{"n_layer": 8, "experts_per_token": 3, "d_expert": 512, "balance_loss": 0.0114, "norm_place": "pre", "rope_base": 62400.0, "rope_fraction": 1.0, "extras": ["capped logits"], "init": "uniform", "init_std_o": 0.00347, "optimizer": "muon_variant", "lr": 0.0109, "decay_fraction": 0.812, "seq_len": 384, "steps": 14950}
Below are experts of layer 4 (counted from 0) of a mixture-of-experts language model. Rows are named router (the router's row for the expert), up (a neuron's input weights, with its number) and show model dimensions 128-255. Each number is 500 + 50 x the weight over its row's rms, rounded and kept within 0 to 999. Numbers have three digits each.
After each expert's rows: "comes after" lists some tokens at least twice as common just before its tokens as in all text; "mostly gets" lists some tokens that are sent to it at least half of the time. This comes from a sample of Wikipedia text that the model never trained on. Tokens count by the router's weight.

# expert 5
router:439448516550609492516420481498550500485461437592453492528538494495417507527451487406529555559488517491540483524482535458446527554401502448483533575445565475543517455540500429503424522474452446458479487464519503542403485549598469398564477466504477433496456476378498463436565522536583492573483497577530521488525504420530461507469513473453571581510559501479473534508498525432535564509525
up0:486496491516520562571460593531542516529427531549496564484533527467563469503514530450424544558447431510420457503496466506463555510537488558565532507490525607557487457532487519445524486463415571572463487509482531494572483502548582550555581542537554554404612525451559534595437528414471555566548506432462412544538544445551398443497441556395508514443488474502515552527480597440466474496500
up1:520439502591443514387426474564458495581501434439479570473552495480434427499521622467544486412488390467543483470452492442515523423449503483527468454492455613583473438553467568432596491448543488499520542453444471427454535460505601579616602573532507490518570468531526409457502480531489462480480520444463466469548475422373444413441528530500435511553580536577549568558578445490544500515534
up2:532403540565495579465580526527479546614489462456450484465470485462497462532519516587533517509459435492437477529491413546517452546511599460522548529501571478502434527407475501519594545504463483474461527596532550468537578508476417481477450488545513496513522583464600387515532490537424481450441461529455488583558548567484509533478545444493522458517508540517581525512453526584552504462439
up3:493453562554506544427571550505528479554602542585502473470486532453443494565369462541520579573666470607470470511433522474474509561452469532564497487505554536479400422551496505495471442485493494501523572487414465456562529502504512528506440538490465508431484470490602528463477513558478427471443544539602480470570528487507469538460439534570512518458545467557608543527511508591538481488396
up4:511406514546461523370590665514490440510536394508409424501491542431486516536501542562547539474479450551564486455468538517600490456555440411481636557469557527472430409465518456478520489494445496486568620461461498429493476406548486532446490529563487415453500468485477496493535550504560495525501443471494603515541436457584635447494519524498468444485437503515530526503487542426536484500489
up5:456419532474434474569526477468480499488457464455503489531481544458474515552490521525455531502518469498549492553496446466508469557439492489515509471429505520504474416492439472503516538513423557543541483489456561566488479468465501472392473542563576505473558547520525424521605508530499505529490471486441458517564538468590575488568507463520534541518530537436515545470495476532502466480531
up6:438502545477507422477422547468502466499607653429522434471560555521436505498504560564614445485559476628501396530482534476502579512542478452572509530456581519439493472534567416462542450479487541498508415553560490490562435500399544504421451438565506449523458517529495553467479479592413533514418588490551443484511493445567543575519574510473549497466385571394501534498414479506518609507549
up7:462488489583484494488583508551493558472542490512510510544587412391480436510588478452507542445492437651451447408460484537473564549493503492412482471461471605452516506489486527516424465539491522518465402531404504501454456461510485424526507533486462359451501424432633462483485506509520552499491515485440455414502559494486462508515495536575515527519568414470538462550547529523554447464434
up8:428473545472501408602446457487569440481461521578393471551522438466465473567513499495573565372476405543375569501470565529587450517485526525548506546508452571486497596544551474473471537510458466526395481543466514467574535475580478445573529624412449454563438477439439455510475431492499502505441534578467482478485532518477477450454461487502544553428528505469438461470443584521504438481415
up9:508499475466511409500496469467581474415415565477470371436608473422502592459449477515524514534555542468543536577547589486488555407530416512484460578445422535559503540504569528481385510499554533486460532520526508502530489490433593527575494589547569479471495528471474499524492536427486510462513461479483529511509624511475535471527509464600542461549470522448350522472577559500624537478495
up10:597517505520569439527496492479414432485431431504299444600538515527465445421460431462476552536511520513496530509493528458456506527463487492461499516486376634529435540502522524498474533484502542456538392421433485577505517476542473533546491563482448528490523495452497440548469554572523479517437471547591518578490475475511519399565541479546503509556523528501520376542484447529522609489486
up11:469504508531446535526565496479543531506434533539425548429496476426511531467462477418478535545490460589496463466544527508490472462515477500507596530467402485491515431565497556462476510396498464539492452453484506454504458489509480373522548538561460492440549491454554536553505434492522454582470599445489426488441506525449443513474431525501538442481421453462481553507476520472405528480389
up12:446611506481502570515438474457483516459409552490483513543513523471437515482532431440418485501515478409504477553472562592522495580494437605503544454592554583453473468491530452505522504513457501529566484538446499468513435480476365490574524466586453464488481577575535492485566456465459482430525464459585611475558552466509543484414606543440477569431439490475460538500437436480503487523475
comes after: " was", " is", " as", " a", " were", " be"
mostly gets: "″E", " appeared", " known", " able", " classification", " appears"

# expert 22
router:503485523505549522555449451472518508432523471601455473554513541510520524513476479402454581554394511475491609500430494499501546595487497460482434491470523552536534463546454424518449453479465491502500515488475452546400461531544453443488564454455515423546494386475506549463517565555557462484506424464568558441429449391578464555473583525483466568563555480446492527466444506425506517562518
up0:541531446548460490476521415370534437512507575494457492483461568510498451531486436433491488538501553527419500505407563463528533559460527408589490534502472474522490536586465411496528531484481569491590524504546540474530504436544509526504513447471493520613507438528484543552459564436466537463482490475531523556528522574473541568482499499487532500535546559392547493578458504455553561435402
up1:489533520507474508567388481451545582460554588502433516510423423471563464452552470503503435557591619546528502549484476444526505471477368611434472478516555549465495618544443561452433575477575491594483577492516518496559516473465555496414541535511478479517554444611451487501511565552578548517465515504427447457475542473588506523527545507452479562487440436447515447520525472477423542550559
up2:540520402501523489527445452550524493462551488526557525522495544475522426510475502455472558616505565451532495486451515481487508507478451497492437564529533444491477599396505472472404464473504538506474495572567516506556516497504473480510563522560500519404552385526541533527473476472528603471546536547514456490477501443492479488504550585395512447533471439411524504517537585479458614520456
up3:559530548565362514478417526525463480452446529513437569505488517522515437568493515531545520444491493484583402565446437447411460487510534491490534525598558467445639606570481501527487544440550511479514544500491517474601530514560439484495444467495496438431500459363533446531412478507515496500477630497484506428613443464496476437553567536523523543565571471523481490487426401469474550487486
up4:509483479519520436485482521560507468510579480486434495521510581480515466557517471539451453442554465386509497542486617492521457546543530457507448468602543474449486438591428528511531463452520490549623478512521533348596432482506444502513504464473548432543481493389450584529412417501481522517533525503528516483491422499464444432488474583495511561594488580503588484489538518492565547417504
up5:594530544489491548536552515404506486404482588541447436496619551480505496458555476554545469619495547555484478490527609479571479501527534487465572475347523632478497472512558549444452549508435480509481483484508448612476522578566494580491482457496441524508516460501471482502488475526476446452528629605506523498449551550529544482426506449440491515414524548558463518536507536485458473562523
up6:503485572515460517485538629548465530493551528553470502481546498425434493459511498546463589402542526521484456488520569464523554449501633494502453433453465539465521485532604533559584525584464555642560509533433555469474469487540522526512571423466458489462523461468421474471457473536569426516501414527546510584545546508408546591517494461626501440506525531435413469545480494552424516541577
up7:523475585572474543503444579477478543485607564489534491539429552537516471574565588491448504455543463542494479517513467490487523473402426463477394504469457582440452556532468542517537613464520586508513482439509458494491444585429530559487572533486455446484496532568509400517456465536501451507473552512549521480505489356546507557478579473503467480449415552500511378524502533524399560474479
up8:499510506534410481431447447539575474490433564456469540471560535527519504455435510431521454531408495492579498451422430483546540474572429462547514550487502451454531441534540543473536441657455441553481430476509473531442501630515441487479469431417546457396435411469653510447501527473500478547557368463526534522495566453535576512568490538490443478471569592470441549451418464517444591435514
up9:519541503466494501563560434397457459548543467533533632479473610489497520478597508504462539523534580490406474529574421612522522481512477524510524501494473471484564416365533518523556453512475443490468507552593410499550496507507521460513384478423415561473603536577516493415523474415573461460464518516444478522491545535490583415539551535477492504485557483458405488459493585576541470497510
up10:467534613507502421529503474468440485458517476490470566496575517435499508485452540559493505449456578526530575490423549416573448494569510501514584425504549472454552514551549631522548493598515549493506415496484483528466501441559551481426568500565496458514505547479507609427476486373377562486544566487498561487574542491574524492472514496486519547563427540393532460496509546436504473540485
up11:575549475472554514517483398439574440503547480595480497427508425516553442431543460538481552491652456549602434539499514428469470411476475579564505442478523524533500485495572521561460537518536477462521516512496602410526611447507559443454442435495500520499561490448467460474534552594497593592529390428468497526503497423522440549405499518549431540457529460512526408496522496481503561459498
up12:518509486486501481403463453619531493438566514540490536460528469517537528588411511499482415485391467522441465421425582464458507494490550491457548506521606594393512516520474430473441457557563528548506498487400471450472466509531513505473567454524370584506558512493434461498502564488509461497482518461481461451490529505527463465492498476562539450493515531462511500501397457545524504496460
comes after: " the", " The", "The", " United", " National", "198"
mostly gets: " Register", " latter", " century", " United", " States", " Times"

# expert 6
router:479500509526618499557445526464599553453435463534545496619417495519416548460451528444486477534456466492619552502517460540489485576397528497491431514512455353526401477537470482477443490448408479553423493479553497552446546576473515578563506404483548515510474520459483516452614537469526438554543522423517526558515462415422514567464485510456509555575537491506478519461517467505514503467565
up0:462486489493494411527460562503456467568546433475472596499509498436535416545511442451422524517460526543445507471468561529403452542506558498524482566437463475430559452526630505476472435427557529473481502559550415512592503501453486534584528514549468428471471465540487538558506488541503480537492507385423474579447447439364499439440486489449480546456405472454505533499433521485469528467522
up1:596480528515471482483424540507395467481587447549659493464440494469361434392467416491486458463541472396610536492479441538534442439548550537513443500444434487430480494537469507460600501497519474514485571611431488565555513414602542545451453485529563505565577521584424534599498579502524612518565462389520567573496505454458487484434563453481561475522527506472482581512560517533507539540511
up2:539467477511522472466447484567465501448547577515482454465545594468577520547609454512486475495555442523530567418515446538434547551491484496559503507606474536513431469495489589429573495511474433426440479479530457470534454411548522549447475515553523538485441464478604484497533547563546574555522448566472524544495518482521476529512501547514473522492497605449479515571549482517521547499463
up3:517421501439506478471575414440514476566512550478524555485535553446524499505644498372522536529464489555553458490472357456505509462480460482490463451499425542446492499497473484433506556606566444553507556534575485488491446430456414501399483513448536462524485506534518486494462445473560473422555522523471574658472597528526488543523540479504487552481509534482516462561468554509516413576564
up4:523471504545484465508580529382559542578456468570517561484528534523592427434538442502489519498521485558470498436536490505545478506456544500524557555479480482429480452501439457491489434461485471478546602447475505527445557526523523521604471446591525491485460519512563538564441489501467400587475546498485488574509474437446516612467402437488520597421493478486511521521463510496535489516491
up5:570490447575565364488497471531586529559467490432530513578661542595498554611515472406407526574503478432537521523449525508547510449428568561456479495468458483454576531470523552554465606507491502462532552527439493499496540467563488551458477485539489577534469501491492491510483484492446499581563415452469481555469454479458498530455531514499522469505410446527525487462583438486484463560532
up6:436504484391472496475443600600441431553593461604419512558578533541454445423431487429491614456552543606501478568390388556548557432441618591474490503553487500484439464501456539460517520463517494469419438539499500530493481480516439556525454504516564554476501464521456524447540420476444449582571522447482472531531514467525511553565557535475539556479500568540439446441506503485532521442552
up7:463516479512534508536593572509486466410540552481525541487483546488426541481529516490504535444486540521546453514408486470452448441595551422493508510556437532433481480580518555475573546452570436472538492622461374575500502502480581599467475539464528567475527455556496576541516552516544480553481551465454515519498478532391417529518500489476450487545604523533458485541542544472495484546477
up8:476398489439582484543523407557431527513519439389498571463493420479478590563476529508421461506500452566470468557471509541510570441510422508531577555527559484488525504522457447544491458473543489543458536516437546582492529476495530616512510499430585595500585590502562462482549448491492522435502536480625484572483515463456509422463534577502542447422542435468510476486536482475626589505496
up9:516557445499568485393497582501581556525549492534560507528578511544509424548612519452528508432470516571466540460506502506469494531522406499431503580477487454450505635443476512523535530534414445545506515543557487516491470399481491493484444487478434455599509451517541560472607523538502475461474499508485441564544495433567471551444470563444450473589481560429368454459519486537501428551488
up10:549485595428533538556476495553586417448511566498469490498545472522522455481478384502478572629461480549494434522596426544525377411487624542558505513525543487519559435418498373484450526500488450484504548464442534478495493531484506511607477478506372365551511440505617513468524505505469543503466497518522537578571510417445437552521486450511513494424515532527490532517502475446486435520478
up11:486502474515461544501470453520477495538445503515440499535518486563559557553472520584508515431492493543534576476517484557489496497525519572555466464464467516554491527536522542501534500512521553567456435639477544527528466451553501499568438516507476466565534485467604492395529482455571533529626509499524637449546423593534567397478456619441497551473543483508541490459528480455542498473417
up12:520487460529533541515496479507463433530415517502527497443397503475508528488491554462484504564469492544546496487508536466492498534528493513496511503509456541508480558493535514411500520499434514478442501455487515508585543521442482520483428489553577482503525506446444512560538596414463542407565437514380493527590459442479581462492488481516620458458471476530504510401423476546396570409455
comes after: " |", " ", ";", "–", "202", " Z"
mostly gets: " Apps", " ±%", " LINEAR", " ●", " These", " Socorro"

# expert 10
router:462489481473488515593521493432548526422462464590483528532548442530464587569507545407460490493491506529522481474507507489439512582410466390428444551486480480549560400457528488547416508501504569501478570505488452573513500522488534471563539529487527493436469479462479441559521571461583406530469456534585524504482511483481424491487550462454525535578514519487487506506424502500504629532532
up0:575514542452473637512569482582498418634422538460661469475534638504594454451571558556489429422473497507530481626443490486547579459511526448549534445414463499515513550454493469426526420471567609516509459528494426515478479468509401560488545446527445496581489511483444493523483491519516452561649525438497516481538502478492517624517495522571537465506574511529489505502481500499478558452544
up1:467540488478556549485589437525482507560497494474450435523569526452494537455504526432489387556552554551608484475569533550491478498547479473578564583475593584507518540412507492466511479527475484484417471519498508447519520481612464524602478473487512469464526514520522442546607494546471524509485391457508493405597458480438403462467543484503495509420523478555489567576486515463459479373461
up2:391395531493492500534548457506589402470559577447426447572539479526528546508512482530555499477612564486546504599536585452528479461457520462499468527476594447429484507533575497489559553520506528504485514510551489533481601548499422433379462578591507547489504462555568498546509533519548510539491398436495514506486478444476441480542440531389534524425495555505467568417446489546522415537512
up3:525515516518475412479489448451513581451624387532509492568454450454526610501407465492447530454426435545544436569507545515457522516446458571442444598526552547436582506546453507473511496569473541453478491479443527540538558514572480520512513576523476527499542432462461542533458471546473524505398471486475554560455534532563519534509528440440550512441464547502421511502456459409518462481479
up4:476449504499522484586574495435555474472537544486424569493570445505423484510507487471491491537502485493417500475438599537430549539516488468447527478531496604615506437526499431469492526518434474636541475534521465611514423475518508510586589488466484446469499580562534542408506495494497449518485445477393478527573477546439576474445522509567464382528493522438486496441468436497429526460498
up5:504492506490628578439572545565561539515503458520385489510456448425461485480476511606546530421447596412498526478459516527529531479410451459567524631521544534468558458461471453550522467457505442511538551542516514458484525600475456391504444517428447419459506473517507513492431476445469463490465483560415378543477410489438559476503604540513393534394548569524602523520528414503498419456508
up6:458411489490462547551454573515485465513465441470498441447552444473569503486549483490449506536547548440550559557565510486455553558448467560444537538385564489428512596513509531429582548545451484521537418474602600458394442412479496523516439550542511509482500547451467392495568497511497480550448481536428489540558509605366445478489484496515467638482590521437504432561466622513470482533402
up7:496576559543388495603554591453538584439525477605533543516693560503515552487440476542451477539490522572579514473508471579501519557490425416463447452434485500516513456502527525527555400447464636439443467562547502443556479560465501508520434452532496517506580582416464473489472550529514532492493555558490463501456500524433508480443490517484532419471525503536467500482419602595480471506461
up8:513583495518457514446489614397545516471537537491571390527541521453481495490422499434500523478405513539459518581521538472489469551566465547498479584394417485497481489556565576526505543574533504478394507577498596443485553388542581491455474515464481468424539493469450513596502470458609500452494533393530529490568511521492440451499548488467414597494472475474489553491574564455470527389482
up9:476544477413517519467507575509539546487502541455495582545501502444457576445462514544557470516411558581490517476489531449474532582432429527525537597519520528547423515490483439517461388408449441529643591488509481469508500474474515447501555449538570491515511565524482585520444442467537583500465465530491507585503519504458522545469564491602538411509515570469507474531534483525476646486462
up10:468585489556511574404546451492494442500500604524518546434472510463437482455463612505399565489551538456439403488497522414495541533451467512554534608586554490513547508484412605477522513503445398496508430472506498456433466542401583482433474555449432431515498496452439484497484529438553422486548477490566590436523480560570556459592561491536429433542591573531473595475578513537525465509408
up11:523467486479536477542508440495508563463515451422444506485563485438528466565426511486456525559538494469433468522480477578425493589476478515487471515481394476466521527523495448469545648568409501488481513540432508503551513484485477540554453512547522383450523536517539579567553485439498540552496443539481451509524573487541557519562485526518497302534427533476467512414564472556492499454463
up12:486487488568446511530563459512462449506486479438589584408486547565395545546484464410551501530515577546510541510515501536405449464490527523529529563537546558408481531509534476529366516546538397500480563416497511524457548465366564490459539546547531448439535478538541458534499453486419538492377536499445546498522515546534593484474500529486511512467554483526477501430549435540518522520608
comes after: " (", " ", " \"", "\"", "/", ")"
mostly gets: "loan", "Note", "the", "Gls", "SI", " sq"

# expert 21
router:499506501502606511558438444432533624500394415525499507577525511482452508564501517500484556547464497500481503541540459571451499590443475464541514488481531410485488483549473485485418406459424635510392490487621438527441554546546532540522538484464578369534411518461509530511537597578532451504539536502513580551477435419450537501393502435421601579545582406429487580440533536442484548505491
up0:529415465574542531570588497534454455521417512479550434455537488495411593477399453558528484499564481471475423400512451496466513478514503516579567422442566470396393519455488406546490483467482538537513511383555465492562527476448511458423530450539488511463511432543550482484458483470472552425562488497482575574537572535495596514574489496467365511475483479510534413541555625518564475496528
up1:530532473531393446533473465484488388558494529548427494551452512392502564489508441441489501539515498550434485504429588522527490540496486450469487600370416547607367589457482497448553420569546441454500594442489473380451515492476428486483510452457468407560447474432598514543491581581543482503465547556521558578464464572440601510501387507430472516501486487474515497469549592468532449480433
up2:410551460686469517446458430478434526540532448521435479586478534445466469437564458457476527555574486474409472561472526588542369510457508564492403506460485535493425489497452472542505453506493519577472518495539574485522504441480512557523511448489528490492487514373482554549509517538526551473488460447535470511460462500522556476438473451523520521530503408506502560485470495496534408493528
up3:518523558425524479579459427545526501380514466474547491460470485515498545471399510546489571469482412517457528459501446553547548498656550604518538524525397452503517396553434543524431408540511498536475458484419484410494543467509594487459487493546508391525470421447566497491506404616529537543517476459506471549566616555460426400495487517527500528533579560499539574518501480575471508473400
up4:502450496525491441555503441441461541510568396546439473498519513470516519585454451539477489548536489482576493466599491545463497555482519536460468584541429412561634474606502486625494544517499515499469542537453421549507554558537506500413435549433557553507532421531526443535523417554636497476470532508460506516457560431484552578500543642454505564557436525474570511561531578479478442487460
up5:598527507499493521451448409414546407483520445560506576525530542480511589477554544427464495572470490501431557537467492445518460578582544492460443483519488524483426381550541441459534490514509520448543506525536474456503454435508444529499547602501490461400499529517451491420533572643462470491457531454530475595544448566492657469501477540529556424440475424510495504510507534605550483502512
up6:450443490482512463525450529490478514486424573505546413437534394545527517457470547590612538522467504518444477475530501547458454495495490550427500521432488476469453496512436604499413508469464532525484549587510360539569461608543510536553483516434564418388509516555480513549627562471425582567569544479471471504552497461529475467527580423485509448472571517413522391396455513512499443466469
up7:504628512450484532456460460480594531492542526543583517480440543452498510492557509501426443603542488532450419603474373499499497492497511449498527384590443529489469449495514438493531485520407515507575475503506428581491457547497497507503532584553416397464397477422540485538530524540466456476535532556431492502420428438542558554541441462460539482496439487486573502565457530550456573480470
up8:509467496520377527452434482361504557505439410495445522535532578389540438537542499482428513554492511493469612430601594482498438454499523500539477565594436555469491438491454510517471459502495541529601496526486490572553470476509533457489562469478546416563544535524511565464473555533513528536557569461451452458462482560504522506459535570497389453552473446460547451514524434493505553507546
up9:531514494460535520494406499529564460538370472549455471483571477474464452456587431515556493517526431436553559556477454557493557473408506483571515487522512471493462485548507463453589474575458571467480508501467480490570499515523511562520501478526474512528589443522601505476509515419620435503622511477470448484474477499538555471554439510502540631472556481574535560544556376517497561546543
up10:575460486451545490627517489570478540473486477484538520492460563498474476501542561538458564579443431429464434533474455547555551454551505509494388434446619448486484492410478558465491514567455513554453518500438518437487607531440494511403451470520441488549516476523474502539568461461597575475548427507468555542466460432497542455511557558469509543460514516529565461495402534462561460508428
up11:592568523523513450484523584494517477541561555470424473532478569473478428480563540523484520474441470513513429412494626611481465521513492457359510516487575555469593404505465469449607469469501605462610561498496476557420534456488501636501504477460513442490474359413515481482513475510496542475562499513451579565421506468566526498476416509531629488536447491494510523503457453474499500472485
up12:475571442483452416513548468489513585484536464497510514505602448456438466533509488556519468540567530454506575543553482535478440558561473442486476469460501511430437474574453579508581524475481508513387474437540472464601470563524504495501435460559498423511409505567473484409512438501466392431467439572463444559562543475464476509510598438502510450448547387404468469493531588577541552497486
comes after: " |", " |\n", "|", ";", "1", "2"
mostly gets: " Swing", " Coordinates", " ●", " Turnout", " medal", " goals"

# expert 4
router:524451525491557532570511471432540486528433474574550518557493430511370522583476513480538544513437457494517528521533493527466549522444512463468461477485525430502461440500495530489456482497508498538454462482447494467444514522526424486470518466484499473472493430487443544492562653555477469511510543550561550530503469420479488558468541453441545593556490548423519547521368522483464512516495
up0:539526521497487471497480501454515511428436488467542454521493458498468507511628437502489532507531568467537505499655591580460500500411495480449508533452391473502502446472492483435527501471467563453516494555577519475490480554583556623420463573476424532491491477524535566607503512529500408476390518503430486531498425557531489449465420499523655508436501595444492424423532483453594579476524
up1:568551516522541530471554496579491492491535467511474417504559438510486444563501443551553496519579492455526501490623486635571478523550519511437450418527570510513455427428505508498368441404503481621462505419550509574555560588530481503484468513443462474628524486524461480453553565535564545428421462489550523559552552545447489548484476402501504495452550460466524464542467580553501477555454
up2:561462528514509433511527501460550474416487502482516458549565456378512516506485473585495552486498524470537604428501464484514514522443451429569578495518467551546587458561514549535524491489447515479466500414472511493497484588452426426553447473619594559526441520527568470538568548522467513431517491531456558506462464403525466549564501519518571517483504386486589491478430567471492466513432
up3:513513469491524494492416464477592533478468506442400485534466530561480478504573455590466528541538583542446413432427456607501459566461545487478397609449566465526554526509556463462539506537483415557413482471467485459560435510469518505397492704540507579484534480474537549525544564551547436430511513485528484520530477530479474483491533559493507406510503531504536550525551451528531558400484
up4:457518511498487524477481495509461550583586557576470486407573502483454470464511351564542522478542508505452536487412503534541434614434480480448526474481526535532541464492483527522504517574436587494471371520508492558533446470452489460470491527476417455542514487569522517521532445447414491499482541628484530457438548563504496434516494538478633553511504522435537528528476550397607530488479
up5:486470595506411610483353474495451469510507532491455440450458514567491554541529542488539609473446527464472498470555430409541535420546544454570470522504388544534487591572511535474529558496541370516517468538524426432448440502441528537461479425596509488453481469507475447423546509482467519524543421440443497482534488545538522598581471538518481510517421575407561432540510540418427537463553
up6:562486469557439454534532464436467584449453482463438535453539501513495443438486416425605491495493511509545581434561494612489515519506586591424466480533469490573410470611508482485461519427417523476556473499486494551557504486547487448459435576433540464491417446534464506573446416434529587545486523453508405545543545579508526511555504448456450440448390440476552470525472538532544543462511
up7:453513507470387547500541500533477390517567519530540492494461582518478557587578548533537472477467446481500505433515450463478472550471472528518471500441528437517475502441494484566448585552527533527446555451507513578458419474496503480362507520454476463502501500444575503541536529467417558622516477487535457541518492565520537462637521450493467462498515570471595556623490521536435513546533
up8:539533486509558549486469543480501496454621485509443447514435558536514534526567642532456420560491491569613472438465434445546444432519491531488518527524492480461453496527469482467531476454487442480515537442497401470529459450499468468579546510546453570538524528560444537554546551511489488544553518444535577500416534556490355518441498453404403459421540576514489520413507516556577470439452
up9:568608498498488534509514495537517518446553526464501573491491475488472563476487435488521521454472448549570611525392523507441470458475526517558503528437454545483480385485465539571480529487452475444512563572559451545489528430466471443514408445506463481487501580558504512508398471453466409539471503499541461523519519595454478469557467456482475510442427497478478464514482498511522526454362
up10:509495462538491524468534551508561525475431513461594533487503603478438471395545576476585488427561431391510484509487464476502585410520555437564480524516562511477541480462530520499463539499473522560511517480525476632488482520534492476427491529401493478509516573612494444402548480452453493516502545406470467538469468467445471429511479528498462465449425471495552499551372536545482485451488
up11:532467523486499465411436418627485409515498466424439469449520557489537578412499487488433532475533507510510436484523432465505513504509585520532491540424486373467404498460552479574436487458495409461439376510465476481446486506459518438524429537515509438549491412530565578468505497565571425513428463464546561498524501541561608420575598503493495444529419534399441481445535545481421425472535
up12:542549483556511463489480512539453400547598527484468579483500447453432509515499551482536451473632528509533593497475512458501592468560422513508432529507473506534449487532506568452473595483497579544425511477472522557572491533523508458471454479503514525470432576498495446471505414544547610434465375474447570477497492530534549568491413443464522550530448466511561490558509482422415485479495
comes after: " ", " (", "–", "6", " information", " classification"
mostly gets: "201", "200", "198", "199", "202", ")\n"

# expert 7
router:500434489497575501548401479505594546475368498583523500558434458501400457514453514466482509538382517496539572516502540536425559504450469501459513508470515372510494446502505520511462479543547435446471509390541417580443542477546552478545494417428531480490516524512454575464501615421505530474500546525489600426498459393425439569471561504410478531521504492500532556462532516461479480457477
up0:480504431448431450483498520422500499503614512472497472539504488499579478530581470602517535573524500513508607456429448486355528488513512433458536543533428437470564497400565423425509477515476387439486456448552522494458592514527558528492430457462456503487509558437614450449528349413518558551490464479481550515547448519494507569569567462554553449432443521462464471490542473550470498522548
up1:445536489499443530598432425538497523503505525534382460552488516515477484443471529518428580460470443560508471473491451491500476481539477385521554495497510452520461520501524519579530471544476408550549494454557540444516497404476584505537413510520456500539531527477530529444554495504516546588586562435491504579479443455410466560489470496536469480599536542501521451451553515532542529462494
up2:493452431483368436459538432405555514576557460457421508479571590505463432503421559453476430371537360441536581478502516478473522507444535441479475490469600383506557502484500546534507526474615429515512454491470551538427562575457507525505505517504471483562491511577503411490383482571539496521418542601526421551577473454503428512458488446505523479501460453509594508403468516520443509571457
up3:505467519597515470524520504516589524436452459574467476484489429427571510466604415527482465444492474472468445497563494514467603452558482534516583565529607612520535508538449469585472532581373526455499531481472498467508522480537428522461555537511441495490508482476465530433475506541540480558510547561550609559604520490484541479600527512402499453477534534538449455498468469510545519517390
up4:524498539509495497586424511430477427464475423516568497475445517473532493491511561575534546506494527603590523608560454460466472507465470570500521459515547423502495499473439504500524470499497445391542524480498475499554484496441564527448566503562492599467507462494488520524613466469487575389494452443456468478455475442439466516491451498551473457480511502503468508462464578480456511510572
up5:507471495514454477486493550450494471478516604539515461538512454497535466471509466474472545581436449492487525414444517532474530448518448515520494491543526488505495474485567590508540524422484505448546503483475508527486562462596401501533495458438517519551466608491521646498481519454520472537576473502533470528554433547521457462364544480549483476483513542443541442504584537580528515445544
up6:544604527497540469470495586538546492520502477523508436556460533557574526529503620436448526455540407531478500414402536557497502532507576506397507490482478514435433461390508593469560509442468573458498529425507468488562493531439440507488454488596477616596588512451555472533519546489471524496475544491441418606477460512453515460545503431420453429464571501482502483600508530540555566470440
up7:443463574564514457602527579489487407426500494486575476530483443486533544512483530448460476631557545555524524592462538499549502543572494549513489405503579553509610519478596511452426526500446429421499456542541479477434544542472538525496557522544477504581481448509502425458557498490479479480553548548598419526507463443483554512481584425511460510385572561508481536584442529460521378483479
up8:540567512469454550529449523528572423497505415484469501462547491511595513450518605438513541594548462525467535447546527584458534452453493460497500586542491500489602471493497607434557446495523531553523535411556428489538446576587491620545499465533396499418457474542413434472488543531592514475512473466436544469546542557521423500563511549376508513456543477512507507566489524549476504522504
up9:510472523532474481490493454468483459477470465430471433537539535499508487516486529511546556514462385567595588525586485606520463517536434564483510492441574427404479469468507494501467423585485538504604441528577504471422452527440516494492512382459572484532494543427468502470484507574514516543486525530558478549569532484483423484534512510363456475522506600410371451456528568481448531524485
up10:498482455440413504454473452394377467532524580498521429514577420409523541461465541346470497664541497497546519495518447508402457505420502490516520453406504474528489475487539578491456471542522476526605520515403583549512545554515535487434481474507543508467537519580343480604515466576518489372677500451504515411457489567482546496535443461569539459474467576518486513471556505507443435367529
up11:582457519479502495466514555473558513485467415484476467427639433513504490446441532419529392462464570422551450543497545512471445492568499562520548567541510456540564477404525537468489541403491445519599435486482527555531474440488404484480502423539588497457578558545411560449509550526558562488540457373440532430554462489492560494593459552493500529379533582530531473488444526531447587592476
up12:500465508461418541404513550514500532420526542493480471485557464480508475398480446419457477541435468492428574497519483441573486447533412422518485606541552577462509527513452560507459567550544554553540567549501572509523454470565492515539533443538504591473580529476548453437501499410465492507510524542555582605530555489557538519468552466469578553451450530369513445517507580486558487497526
comes after: " |", "|", ":", ";", " in", " October"
mostly gets: " ", " Phylum", " Animalia", " em", " #", " Mike"